{
  "n_layer": 8,
  "n_experts": 128,
  "balance_bias": false,
  "init_std_router": 0.00735,
  "train_tokens": 828200000,
  "steps": 3160
}
Below are experts of layer 5 (counted from 0) of a mixture-of-experts language model. Rows are named router (the router's row for the expert), up (a neuron's input weights, with its number), down (a neuron's output weights, with its number) and show model dimensions 0-127. Each number is 500 + 50 x the weight over its row's rms, rounded and kept within 0 to 999. Numbers have three digits each.
After each expert's rows: "gets" lists some tokens that make up at least twice as much of what it gets as of all text; "comes before" lists some tokens at least twice as common just after its tokens as in all text. This comes from a sample of Wikipedia text that the model never trained on. Tokens count by the router's weight.

# expert 39
router:555544501575435557529508506582485488429482499468456480508488418527455516489447496418511471500430485442548468458493442421489506525552500500500598433493450504411463409532537606461492518429517524517414596499517497437464526497591540552499567430528477480535568546544492609481488606568544509604502600554499484467547447385433462480495426501534536586566483479454496447574418551457455531508518
up11:460532506552510557533529485491458514598527493462435483532491525476511523561419456448426577489475573480473511564497494495465489516472459459472471500546486507549599542582553482485536487546563478482484559582555531551538538488491536422432574444438546458553507609474514498489519508548449629492461537517503551439552452491588469394533465512487497544548517420501640594356469565427539452597519
down11:458582511506446678500378443493538455496541495504432534476470477414477541462512436481588528475516503529502468591464457524521537441439446500503502480551519517559454456479499473493531515496515509532529574558513438437593437488499493477484557566541441532562388563520510341467564430469411527452422421468458378516469582514488569489509515460496500451466485453526588523524526478547477484498458
up12:478456394556480438546503549442540517556489529556534492478481451490504515580416520466494444479584469542553582484486485518402390561539498520473517535471571394481465446529516536449460606563517538570535450529459527502546499541604620534491466426513639554507421518514522445487508508510492478513458432427499511538497601410517522499478479560584564536488495542470364490468498556495518429506506
down12:451535472407548512383553466542516580512479510454443454596501482586526483462569607545533454490533483489399423510487402511481448416541597459421467533488521519512478544465438601537560551462545540558500496442546442488508489525496444522530533556484590539495483488553512553540535429490479505527619496545578564464426437490552527476504584465585459478384488489459508525548562484454475475520582
up13:530538533433495479625491513468472466409488542468570524587494418577447465495464517488492506507510481433441535563506501481482450484567491493565552569417566540454499366452505438502522597528483504546394487475474535505598511497471428546547524489608389453449506495446483418600391527455443498483417499547529443479460457589447508518501477384495440500552560555549495481461535499458508498494516
down13:554506542464511499573585408508571551592494501501537521415445466499508440572435520568474473428507546465597504532459462537442470508454361447517404618494477475567367536446561450513457492480529444505586454517494542457549542453492521490500503472499520532443453398560473446538574468470501535431556526467509456476496544546474530480535442514436482549471566507334439506564509491513515533523497
gets: " |", ";", " /", " (", ")", " ft"
comes before: " 0", "\n", " 1", " 2", ")", " 4"

# expert 19
router:517593443507424509538457466512420392412498523473532456512553470470610493496501470459480564522446613434445490454570456450488507443532512501533511500406611504580562536426464428514456544520548544484493543468597502497495481520527534520431524486474557523494520446472560532484475532593423464596572407511549524495518508601438454496454570372452528418505457500468499442457461504491506418448459
up6:494467536446552494481571580504477541486498434458499528530464438470480477538370406403550440385569514459390534555509520486443528507513523490513519549490535506427487496465502455472590502599500435515494500482501489413469536545531502455505567610530526526415523500428514519476418438509482482540484519528386633499484405566467597459494453551581593501568508531521394466505456490502516498451496
down6:477497509398586502602451541490536404523470557490507400529568481518507460500556477485543587538515512518530480567515523472408487493645538553464452511564516492570535420420420494534546512567496508347398619495447448462496511478521492531589489405510534510507420466581505516504519526540486543491469508520485541472477470405507444495399552510462499464482543466470512505512454536575552579437468
up7:482469481524470557514510508470435491485473521487487492509470579573522393460456397456397453521539413487631493459609481475479465538532397492496472514497425483475573502522441506418498489509477514559396496522495491506513529532493468455489536526519550450535319590492582564497491439505508551566486481586389442515454480459500451484560509493519342525442482595529497530490546555494526514503495
down7:492496486555464474583482414503514535516545400532429550405546541527491521496494508558511447540433443569487472434489543591426587530520491525544519513562459464530470602525494537440509569451491492569485526555432505399396527444563552494427534529521485443524500496616473405523595484438461478511489475482451470509472505584503422586505518541472515445491494503540425484476478392482449433451643
up8:491483594504572549431510360551524503482593501525532465594525442453519447589465531533411461527513541597473457539541493428495524528560529418455554561526536505521573563482449432476511579468503578525539518387421453453471429520383532490526538480487454477514525482502541471548545480506529525587492473492517549587546441511461505524542437508554602525478599461451548552502536524575412510558470
down8:563518582362482466561557546642429525485556430452532547447503591493543565490510489516562511488608506515456602523421418511574550510408507543562406547529541504435359537556503491530433510454572515619523479473583526424495503475497489483541459498471565450524452543476487507567523476473498499502464561479549488524518536477548426480477577462532456464452540529453562521482490533531524450499459
gets: "s", "ations", "les", "ers", "ings", "es"
comes before: " of", ",", ".", "==", " and", " in"

# expert 78
router:523453427439513420481440503489415509469533565518565551610518570491525381543513519480584519541451502484430465544498582522553570521560567428452478562545500447514504536514537523545577554550554437549580564521460453501547576505453446463493492556512469536549481572449561464496537459546412538475474425534463464500461410482452492459442470502449463518446564483448636382444501532448557499528563
up0:486421530469529483549517498423514518507529496516518521517481521477564464553489488590537490484503487504484403497553634520515260459504578519429471458533495488504508488534431523517472382503454540417550486490430481509589531447464510446468424485512546469486508539453560523595504426489471507450405433468548505545482474587484522472472489453477485471548659542520532466499581474438556475508510
down0:498501505470533464395512492505575531495427455485529575582562503458492501480502558525513510511476373520426448493454493522546574439528538447470488456532510554527493492470540540501622454420462579538485512532473487476582514474381478500471443555506481418454584474491531478419519499528566492452626451507544519462599424513558536525518384531524520493370491434440576520568547550571410532515488
up1:497584545443526523533531451513538483524539501525507505502527511616533544531530489578335497527531559561471530480496390504425519501520420448530501467467467504556479506408464476498504528525532530612464515527502486528537494543573393424483478538507526478434416479461330523559491398426525425425571584457426503470490451522521500557563469475492507566501495531475462520495434428538455412503563
down1:542437524553515454508409478492471536535549405490541442509534495501458534508467510511487560482547521582577454501635469413504383500575573478514511448502439557500526453541493450508346511431450500510447474403570495499522533553499439514501472391523517502467517502611509462542463485475619536628469462479546601488456505517454497481530466496514541525505485566457438572538515471478580602521463
up2:503524515480492426456446480520466527456570541457532479495480511529539445437499500562576423531475546518484414472542467461647535503568495594516483524424450466486496564458588551467464502521528464571464510530484505470494558508591478509429514480435489409604500503572524475462467513564566636551463444535523523572517449493414470512616505506449557560528521500553490441459400456595479605579521
down2:542471551444481459408449500505484455491555539471445469468509452453484558596479570491425498455443532569506524479424442545394395478535475486509469465545552510511488519574473497510563497526495425477503428598472509586556506541503519473561522598489500476383442488448438658564538618483433516453467527479460435499540543509508504463484485550462484505483521486405495521480659439502533497423525
gets: ".", "\n", ").", "\".", ".\"", ".)"
comes before: "\n", " The", " He", " In", "==", " It"

# expert 5
router:471469404373544524442509441446556502508436552505490459442447507439503463465441482439531404540466381558528533494488546520552421450503486431460483484494494445533526560478515495479611472507451547569527500515399517494514497584496524491483457465473513486474422493530490488470553517457527588549443540557462494540405568506446546453501495545632433484523478593491403592515413553533543555614535
up5:583568547501503495575466505490428430500502454438443566559464457543471544563460546555448520532357549570396485557570486493506523486531561480448534461484558543543520455458511490527494469425573408517471434459492596414563587478524459459511468436516448522469531467495494435497438593488478605587501548565418485545479507508492569480471636438559498456512555539529531494539558492439489471520567
down5:515605585539501510416490540544408441496541552451553483612539443441558567499421469495421442485535471459517485513550433513525479584574563541470568439524512480499481497417552461498458448403502483490509447479492542468508550477499510432518499513497573501496529575470522446451429475467457544464509517475413442562578401484488579498497492350622477426466557542528522445465570459458501418496465
up6:574426477525446559569600493501471477541606455498571515568463476486420449575424447521421520548450469476463557560537597424469457434539423530580527495589564546509460448451518494464549555449427470506453547526436393525530450445558529434533443457480502531497500488410528515533485548517480493535438434490489511530447474460549522580409448513396482548542441582511495446452526469497409509551495
down6:499427437493420499513444499494549422383451580436549523469492549464455519496518502412583524506526486508517483544463435555475486479541455499589521484506536474483544510532540449587571554519393542438518545585471444484512464470430465478532484506395517527521536530446486448489497503444466548521537435606513408527399550397522537468434475442613497477556517550436519450525530461529522471432345
up7:588472445464560461502542524513471465472484493476401571550469500536606455533533498541443505490517529566400444542499591491513487504607506578407496531543524516516507532471422473559566456492473561479576493518433521484569433447451554476473424569580516494538514426487530450549543483440429481475506465466341516497435466519589485492489556377510491563550524503503580490460463561497586490534608
down7:512511471445442440460515490588563454416451538484537481529464548486500523425540504581616484414514552474494507518336600425552564442469479482432397516518418611556512488513484525563447467602550421463461529512527519458404508456541576561481510433482477494468502535532497465526535514552482452500544454527489583466489482546501528484531474483545423492548531550461444488569472502529568478584389
gets: " by", " after", " before", " from", " until", " After"
comes before: " the", " his", " a", " being", " he", "son"

# expert 40
router:487507482524458496389478490548423517495530435448432496539500472532551496603525520497479543602447414549462507499451444483530554575492577500491520526515470564439402475483396583524507500485587556488505478413518446529441526490575509476451549552550451571551505477515477472478472471608540525538570525513543540534556494395515432564565387572503454473401476476484432548541471547528647487503523
up18:517477581404518502565445470488375479461486480523502532481394472488476496398422354501496546509447512480433576510514463511578440502535465501451518544460566499482442523515505508576463514470534529491485576452461478425498585396489436512479432448538566510470467604515574571623521579546566538484483452476496545475527507460424542523447553508538516525499464532561569479466412463517558480477614
down18:576506519437548544497453482461538466507578453532536478457583416507429524425468467498532453456575507434505541524561489516466450475436541506442501505494445572483498516543478488614493481524493464487591570476423502432582573457492484514541553494481523457546538524557379574457544450489447544523469505519446482525427464444498609367485456520528554476469545410486636455589561572537490558577508
up19:581455512463498495415470502464486553543516559538394580533377519554526496555572491480471496518512416559489468451533447457443527550476461475476543583457545467453490483484566485473539447562619405586484472622510541474515527530438504538648506510486495436568436495471430572485505436467484515585505495448455543501471487438524519427534561546571509464380492520473520576447420503472467468548511
down19:445510508570515434557408535564570507608511545509561445437524482441576572522526443506521560518535470396512486498469460542510482458620472477502482467519492584544480603481516484497460416571453493431539520632452487398563495483555575500482491504446426512510488513501564492484562464540531474491452504424498450521497592493492490457483505452391363504550572545374548492489519486545531483452467
up20:556461485550482485513528417509484553548482513488536552531463441540459429497433443470441515506556475481494601485572492423545500513581538427491525502545558499479558446540497493524533568516512549552487487449529500395577613564492490509482451453553421441447417504468505513569586510509456589488375453512403520596456489511539523507482560436414505502500514563409581469470485558428531550615593
down20:589526456397564494561517559477519559509480522528520514488533539488473504441598423528527532393507476534512492475506422487554545535542500469540342414532485459461521452459473546520551517581527533549404498549468428549505454460558412446471472440501473426469472420525482555506520502551615560528543531496511493496389626483544484543522416472531400482521531548492535451534528431593541470546543
gets: " |", " a", " an", " A", " no", ";"
comes before: "\n", " ", " MPC", " %", " ±", " Votes"

# expert 16
router:539505463467556549483464502458453497588567465549478515561484440462557539477506523421476483431554499524426489411483578557410470450523647506445455462474450532611468530428512539442542528420461629541451510536554504502493433428434466462438555464463530505625548579519586449565452542549440482493517554558562520486507547438591510523525477457542433555499528483526512524436475486533504529561449
up10:579505459459421497421491515433437517494522501505463455555488468541508452453438430550548492485583490440524529467608435534468531547561473379444512416528503472358487502528507400392473428445547550483442602512483416492471579481471436484487531416511502428441509435473474579533525458503452446520420526463503565511531419531512495518526523459433497532428419457516399508459519538510535471430541
down10:498522504486488582541500501520437466569439547564513528447546479487415578553535432519566493502506456436509506559551511468477556485402575503432538424408478410467446508441459443548549514547544569518503482565492485540514500397533525428380530553460434388510467519399550448421514483403500532362473640566523529504492467460533505505533447528553510512507534529499463470437551463559489516526524
up11:548471516453502456473498566397487596502533549482496437429452496609420494475450435415484468405407504489460525515510553491466437485505424426428494537556550386456490490507537493503504478575541522438488558499475537469464574510600515581515497391484511443468424476497580378466452435567507488534510445540472577491537482598472486422538487473443488520446471458540508432438488616515472502551486
down11:493492472479462456504471491393443525431559503569452486460482505505571588495470477629534489498481463393501507476408458588527541552535454634535567466476475473549485465563500482507475561506441559567455462545488466572466455476448528514539492351581425469516453518525452394475535612485464453485513519494593540453483456484505496533497491470501454546579477487527511455571444562566480417578572
up12:627476529491521537479481503468396548427508488486504424564489465475495525551472503401458617489593575573424431479506574445513512506527501539454616481500573526494457498414497499425513535447594556534461514543474581512553508475451475508531483455569543514444538540561517579570384570624505506546455555493478602469472533479544518495515466448468477492477509500582492524421432453454509472415494
down12:517487493513534458555463473567598476574415520573576525510596543529592499538454539521465585476491475471515562454458458494469471486490480534426455501464500471462491488544431429473477492578583468416474569474410517408482470479500559502501518413510437433597490518523472424402434370477483546563425599494511478426503490597526556482503453481493511516449541532514476495547506415486480450633555
gets: "1", "000", "0", "3", "00", "2"
comes before: " |", ",", ".", ")", "%", " million"

# expert 94
router:377432494438480412610440506425483492458488478499595526486540511545610491482520549529439456514542522519494485580483463487388509524530453482497463468522519612522433504503521475532583497492592449596412592524525502542487484602475383533431490553451518478407476489543522456475487490562530471585528466473471459482453418489458532460580498450450459583578513493534403472468460485527520491554556
up0:568496479510526608465562462498503543507518482520507488501536454524471425441517480435369464380440609488498532536538592568517483507535499456488559455529496520528462441556480516507515511526501575524426481481487553508568541475440485512445532474525463583558536533447535512582533486464468578497328433355508511493466496464579491529479503537479527609553520467435552471391496457436553422517450
down0:479554584490515463573555583502500479491380533498420656456537541526530526539577590612490467532445478532502469472566643518459457534470425508550530478472561490539482535512508513591525460470572451580550545493544535543454502447548470499512468531513532416493600478460487515513481466554584455473371511440466476492436451456512499472544527533504497476566502437469550422547476503557456449587459
up1:496479421410573449544560320548486494508530438573494547564490480460507405548419488412435495438497505576438479528517499433523472520567487421491539533526425532461571525389489527477519454537489487559407520428459533511549557543540463545564538490509442451463579509459505510543453573543526504480442512535469473608477472454467425548515510504506524574580497590494509517537520425484459403440502
down1:571525519634504354438455556465490533541442401432498642462508573554462563556515546473526511518515488414485467523482507442482546467500525501520556521487543449472351462502489551524436445460499506481418486505502457429530476415565464445403532427499508472518487467513496502515575539524464586578557498455487483466528480503456482489530498499552561524482521642468438540455498537424573540561519
up2:481575444579450445456538491491384585529441418464597580632535519533453522555421498472509503528608564444556514515554421407483445496515538484479550527587460442480455516522501558518491539425486473496534560421528449460460612447524493461490531472542520467493548543560462593494555554614502496517434598470498536501557519451599498516512480449526582433501488519511521486570475479469524461533479
down2:526474579517542501439511567505541418562542518473427424531437455451473381546536460486511496506524467450492478473539467568481577429496542482564429465518550562538546565459520455546563462442514494521564560511473509540577574492405551578580598485498483612452510454431506547504513601543495438449407446537438481505509582548551521501539595507517491385472405529498580504422500511530482460490463
gets: ".", " Mc", " $", ").", "'", " —"
comes before: "\n", "S", " The", "5", " He", "D"

# expert 49
router:506486416438556443540514390484367540593552457525560572535394522609399495484422557446529549412428527529414487452461546512429424493483563526427529496513464466535412512509494493459435531498487524499530522464429572415521448530539523483577452532456464529572510443534531452497478486482453491554462552489483492565490537503538457578487568526509539505538507554477484588498535462367577483503520
up5:508467505430627462522497458505480541489530503456468476563457520519532532474502468561577597478448449584481337548502443543449452431515506536603470504505517547539481507444476543459522456538470462475494397463476478516569447432470543633506442529468551445437512512561582491569562416555488481555546484521537480552424601558447571575512487458568471571539546403530512487543496510529475432515476
down5:447491425535538462475444537414563501471476482615498432469565475576480478538521467526507552511349555552523551460473441570526505548502556454447420564457498463578482492533502404472465516469367498470479472485383464534465499561431541485532573536542505555497510429475441506490576513472448443547517500441571484456496517531620476445512457442617514560444582572500555509552525487525461437496507
up6:589562487477550438490510464558489539519585546502540436476466569474497502450480512522497471501561500449490596557520461485569592437504578550518574503455528503453617502546462470453484570457514437564504601554405489503534486469496530495526513389501457515463541467579394468524456564568407605566485504594484495510518509565564531479522505447555389475472570559490533523495602466564480409496456
down6:455581543602458399449382562549473481465415447480537436512565577503515509496471537488479512513548492436527529440611509495438500508604521514529615520514568513422490482565503477496462471467455454552505488425513444540467487523493574419504555430600476548470594519574476470595519439508543507502448507589500493528544499528524527489534494449691514508495531555475488517540485429491485427492490
up7:496466527595528497459492528484400501512472475536511540516574490552482537434519457415473533494453490541537553483447485516543508539575483525559408524501515544468563503475599344594525495458563428498420475441535517474486460420458513624594544501512444560499511623530488536516502511472430584513474451431502539553395549461545476482464547497513590464470508509395583402453543480497444489536529
down7:477523410444507446534490483506536519488566481551529472490407516420541536420468527549549536493532500534442521479384588485440452446454466482500375583523493431410596448488449535435522509517420567404555449480417469491521478522499544509484448504445558433498519418464527414441485523500491378462427491539374410452551508463578505445456524527430474560518443455489495501521544468442514541535504
gets: " of", " to", " for", " at", " with", " from"
comes before: " the", " a", " his", " their", " its", " this"

# expert 91
router:498543509433530478432521526436521525532500427528468626499558425581433477485547493498509403495480581462537493472535432531370572479485524537481490481508493528464445544581543473486441484451475544511457530595446449536511604525426434546434545442429429507568510424542521550489465582486464541418415475523481439486526441424536566463525471428565422444457454519408589490493492496485475435433532
up0:503420475504547512502538516484528629494560540475505501452521541503595497477489520479553497563461540509445458476558566441555548503516447603554467524585589470342448470533466453501492475413536523469542503445522501342588558541496536478567478433494441531601555470499503520478448438487499500423410551549503512535564493549432515470465568471529525588592542456442470418508496500457459556523483
down0:441487455445431551505430414491512447476433551498447583506451470526523466542420500527461539468457490538436471482480431476520474508588557473527427524590489470480501469495566559521437487534471530549382592470523515534440414559490469491560577494405515525532589462489533579625556568549546488461539582515506534509358477485487451506505479496438469456498520503503426544576458493592518542490629
up1:536491548497489465477530502438559532503450518504519567489442444473480529569496498446395572524563539513465546541546535600440516421549548497476595515511430365526480497491526405518423465574458539579459532499471502449556441452485557446507478449476430388503386398477428500530499528467452592465507422470435484486490468562526480554623519503576521450469517562555525542475551475511588558541527
down1:486439534616497535540512480553500524465480507478439572534545466401432466481478487558485564542445581565515414577497516513432499430437490433480548539546454449517535456478453498557462545445442431445600538459558441536535427532478440517547489503656541512586436480535488525491593374471489514558430512540520491576499515512519476475446480474599573495414467457494474539524489501599576469486478
up2:569451412450629550488539496461488551468485418517409506536463498496514474473455410546471480507472566564509524533574422549470476509451466506404556506600586462498503507582483494499538488409419516518441544538502480503464519443514494443474518404586500564382426509438524520577535510437462555548437540440536514528514593511482515528606494483421418475459499429542490585530481387510498471512503
down2:521484549463577482487432523568531480551486496509458461448478514480473467530500513530526474536434444471556547469465542478502537456421473582475486517452526471496469565497535489600505502487479501606388416560490511464421551420551427555504532554623540450504442562447550427480516477429467507466611416452496493411573512462468508468564501514649353453500571485505547463437453440531463500492551
gets: "6", "7", "8", ".", "9", "4"
comes before: " |", "%", "1", "2", "3", "4"

# expert 80
router:451514525438573545437466469420501458543466555511469625508514479596585543440505354524541483508521536461483457506495482467548535554515502449444450459552445492594464453410561602578562485462470539559499553450565422513506542464473460550510521514490437516527495520491594605474567486506532499450519589530525543449493412427522491586507449429469456445548520493493620463493516601506469555505502
up0:502556449515465506571478459419504541391492501421528483482515511571515465466483472426461472565488573557530447459527497434576512552526440488543566492596529509461495423506506479418477527481519482513409496541591547467447496623525523594498497542565445531495492656420672478504582482530525494518502456536406566496436515526407460569554520510549503516518521519440492411518494531474549474471505
down0:527537475505506487549541381498470475436623505550491488362463438579498534536517567496557464526502502390539548486537603533493484488400562501570593481444481485471517524485554476439584499479530533487531457609504487570451371533458499453524529612541545441507475514453526477497480507486494457510540441583527553486476540557522504506553544546655521426468557490539455481508518425529420480522485
up1:545411449519541510549458560520465461530507507510427469473515413504539436508454439508496540527390439522373513458528457496600563577560509497417509464598560525476615559492508517484462559451497453544535501468529467508490540524433475522587480504558417538546507524426449474466556438473435475512394485527429478483344475480448542500497539531462497528495561448426617533495475455427555555537498
down1:555467503557559645485487474577553442551419434549448458543471464572548528521418581562490451527478471493558466502437539523464495476506611493483535462439514472442467473551548569447533542515503532520556536569520570600550534531508480537460473513493564477464553490440506422440486535503477475557571536583592524458567448476643587480524414553508487482465565438456449499487549414461428518459513
up2:611464535568563425525471512437449552536461424534489482588417510551540479510442450375580490451441591485468485463508498578552431433504472497398521588465522554513452519473420436557429595488519461317437489478467494454514507460501474452492504414516472484441458515436497477548477527559428560520487493518482539468466479521448478432541518465459512457512533486499566455484578440495500482488600
down2:516516413391546446523551582537528455500543494547487411395446516411503492633593491534560526492516496447555472519513614570572525532442506453568533517463463474499534523507470436549523534497479515501464475519470571493505474451508516493544562543515544447462415555529404559531471471401524499476556528492473503397576416549534502404410527526593445540546459489572498419529506538423467516534555
gets: ".", "20", "3", "4", "5", "19"
comes before: "%", "°", ")", " |", ".", "″"

# expert 98
router:519499451477518442566530513492452647496618568506573502566455482529467409469452548498532472492452546458427518585492464587435502564489547518449500579489528558565479475531494514495490529539470523542448518529456460536512518516537577499459428556446536578483411559534526545488500500463416612500482401520449484582459555527454498491458501588461459493444658469479538481387512494508604469476491
up0:579543499517492475540542569451476500499549534525440399596467512484423543448505489569369551472515432503467542488490600436520532479645557500486490489508540397544555513571460538488481439509425438492466473482555565496502560562495466431536510456458444488517465461500516539512577495506483429588516532591457511446499446633476417489472408461471485396575505474489537582491456519476433504570501
down0:491524500455468437566477518522471523484545514461543544552496489493514455439520461581557453567331493480598514496527454555571549509543415498438592516459494478536594475417491462546434506508509471471444511433500424546550535453451532562535521464531630467568489505538510530547436509431428580592518448538549622513432464481431452454552513495507493438475500561430539446523454486556609480461486
up1:514430492373547508493519499512547430564551490476466580544475464503486583542533546541516580464464562557491518460520538544431387457447548395498476450477493422518437577538444524502463480375453513469516403500494555459545467508593470550534482500474517411566385443488450537512538597477477440574548643424510532485514505514437524513485517534525534475535594494532521448528490478556590501521486
down1:492449511530563538524543467552510425574479435504467484460496534546593475567489466488550493407426522455483538416565451399445487443480512496369524450492418461529602440506531533494495594472560547404417502473501440463592486502551531471571531496509416565499502549493412456535542488495497499503572474531574560454529475568456440520456507407535614580440494486561542454504565434510431488504476
up2:465508525513599473478580418377480514442427517629472494475491550521526512542575534568537541547525486449431422587544535494488495448507520439460516486428514522448430518402507473556496516513490559555485494509537463492499417374499524519505486382487585516433471433438543523485475392530512473470516490421530432610416565484535474453536587552493524490420465494454514420462560561452492518498501
down2:380427551360453593456464567434497561455516465467427433483387505531424554510490461438506467589500392507455496447474551395516545487435521439459479387485448506485467500488571483397439495565476530535488516538516509546539431579514550517475533515540543526485464386503469443490445514560507477447526572466507438511481469498508495475548545558543450476482504519507362452470471469516472510547559
gets: ",", ".", "),", "\",", ";", ",\""
comes before: " and", " the", " he", " but", " which", " it"

# expert 86
router:517485469398432506489530509591493559472529493500559557464461483541424447444515439491511526453391475413487542492507471506452561576481494480537479509432428519556468563447532574427434439456488408529532568626485423454470490573603506580536544476443509503521498479499591532472471468502495556543513401607432476489553529500523455585519517584515454435614510494515434533501562514509573431559503
up0:531531558441532459424504508597392513462381479464434461504453385539481570524584468467451510533466473557440521488490452390474447516556448543436617477423521452599542487503570535446465502474505525559501534493519524416570554524484517539536416556507586524458479537439500477520456578486476535524530472528429617492461504557441457536487475439542514487426481561580441541425478516431462458480502
down0:497461424527600485570496530543448481397536475523493539484477536529524505522553547519449451506443512476470536520487451472490489563410434462560415490433458504497489476538510473520483568497612457515500521578412562470620404584541493561477581544501562466526481485591543464482529594479428485531603471576554499460484483510514565584491464505492492506506491412482462591460462334569548522509563
up1:533443509501473487467478469491475453465488531412455540406481462514439522549480394460478490473537521434547491536528490480499455524570460453590543617527488450512543571458494417561496448516412406592493533497578439476557529492492417487490550417544504442539410456315515471548579563526546565568486473540527583551544544457480496546445518547492500522440486598478576456507436478532497449534503
down1:418485488575549488432420514463545589494403457419516570464530574535518423566459520409467560521558544611532465452493415484513465473602453551517458456525566557517482450524453514543526535492504562433575433426522456551451532480454564524591530457450484579581505525435413491517495537523531540515397444510525577513468520497490460523457473430460573493549460508548564466550490604545493462462449
up2:475518518561503579513518468519517506510490443423570555490477508449472424486525492507421443500465481545479579482560505438532505531594479405478640491455466438532517383516512562526573456514479411574612512451484479446495535519584591424444581535507454560437437484430493579546489494453483456389450530511536552432517449458475500533492486559441547577416591484505485520507568561505520439504552
down2:528489400475468480558546545525501525535460429480514394598562583503517473596359421477495487491475521417473542469569430550464534542522447423466507461489518531465508460484493448485417545424563505395506553402513480503484450450517434571533429478502458503506529578569534544552466506501524506454580574579537455503478464449488471461460493433610514558584515524515400477417507563519444448481481
gets: ",", " to", " located", " at", " Mount", " and"
comes before: " the", " in", " a", " Lemmon", " and", " is"

# expert 4
router:552479596454496531605505504467547482546496519517380503564357490456436493482479537406549517516580517494437510484480554439408405541512478525527487509487564588455593450468554428434579537600526512581408493526462566543504475471503440500485527436475511510553510398513530537450544486515533494534518559541534459409430471483561551475530545459497460568492563534435457540527422518514541536592456
up4:490481391424493513516491517421556537430477521481512526504485502522519451499472474485481557511469475410438470425552398448429558480487531556437534459550508484435494570490495412472524463485417463496547435494459514430537530404427545431442492544536411463485346451542485576570463508540532522629549526524337532523480517431478436450436471421535488511485536474524491482523535532495547534586527
down4:554456471533444506440559480548501451376440441474570508445470505473491485554523497569501483478463557538545468548434439505490524457582368471505444480486545542543425450478464597484460574603519438472490579500555439449426560548508451511542541494502517616567554563484487517483422549538410433543481408458525449523411490443547506516476435522485439502537495474565564466500543517529463561399421
up5:462472580469501539526524494414479488517527493511490597540512466560457417439447440542458446466459533491375453473532468560469476616605461528495435510508494546469525431543432535480472549528555449524454547567587554478547508598590409447525486541497521528480458544526571497561549596470516448497457520477471472478422489575516540527492459570525479523497555674512539473578537591458528510464552
down5:592519545555488460482545538497437512487555483461474489524524535533508534499586582463514428525549490494505521503479558488467447555445505433529561467512537437463405527512529544482515392594473463621492492604530570403502401429527415472445536480526462421462578453583496459483606596451462482463539516542490463414496459570497491479468542431515509484460549438415376483478463533515453591488513
up6:494508536551543526583543430442471575468513481478475456425499490438431517480478437470456449480464612455535561453510494577523491555545533453447507592490553373447411449573470540505376537464474401427492504524520529541480458474479445580458537468590509511443437482389470518594457455480421534471436415444481502471526526556485523496500521462509551541526483432603478469405533510425562521506470
down6:524462448452474652448583461502509453538446484500433529456500507464526555536468398534499492576459418447579491565557366563564461519480563441457414431490513451476533548583539438453560563487452543519472551572577471562594558458428538494502477462519455496484531483447515485451491518560481500466419559541443439578498532444543511597478473482534469497514502446601449484470525530498486548594501
gets: " |", "L", ")", "R", " USA", "E"
comes before: " |", ")", " 0", " 1", "E", " 2"

# expert 45
router:578526460442449535636561407538495462503516517476450442596467464465498467438521487556510572546437522410529557496532574460445488453536552503528443547514541453505624510493533515571527516566470482488551430475413613480509436518480559462465493499454526487477551473567616412553500555468414497523524433549511431516443475471494549554450541414554399592494459495456478567476431499522498460515450
up4:497438444431575441503508437482504516563554521471513551522391420392495400486472413527533495441406530453550425450538568537461381521566554534516486622493595501498545535562461407511543501529425521540567480537419529456490512534432476533505479534499497577459518537461512456533527518485454549540468468545508466545494496465523581580471556501496524630510598425507590487555518518519521442502533
down4:524493419509499465603487542503516428487466463449512433353591498483497459528451478503486546441398481454530463431431494541583495458499422513432503474542537587546501538489549549606495600487488498470527500576484448560453524531411470559428466345480474499493496493499541434476508511552522523524505508507530503541490580506416552514412506415551551469550448450443576462590523501590554545465480
up5:520392473505490556506611457486473533472453512545506635479545461505482401474526552515478439508509514560488525470532512439554470554579503502494522480506444537439475450485483471502493476431571442473533476537387496525532482538542470548560429576512533521359509433539567507485579556507447505526443459520460449517488530564466470567406483554503514652444472617473491444474553459421524612544541
down5:503488520553530420512445515542627460600512550448406443527456449440478595424498434546515453447481470470472530525520575604552503425448549494425532488533465510555469464461475526480493481517471497465473464597427591591474541558522575421483433509579471482468507483567441566472531442489489569530480510449435534461537496404420544504489475488537527488486449547586498543506420600462613549494478
up6:571582583444471389587485518457552431457533574430487526502463456453364520506491479480534598460502616491542447558486564452512472432525512537476486490531559475570575470614458442439577550496537463533537462442563539492491569475478397424562538498550534538511521582529544465551497459566423452558480510497484494577519474451506522461474429534465486538476551482494565514549531468498495464623542
down6:452458472485461553616531492487539501461431492519439519458547453504487507454472469502522524495410439470511499522465485573515529575494418563473514574490545595500536493417536556571516472550468410410461501587452538439454518503447413595414457415463507519508483487437437579479590601602517557479497529533484559513405634512474492575532502478497510471538444497486582437476497574536480480541414
gets: "ia", "a", " Australia", "ina", " China", " Japan"
comes before: ",", ".", " and", "'s", " (", " in"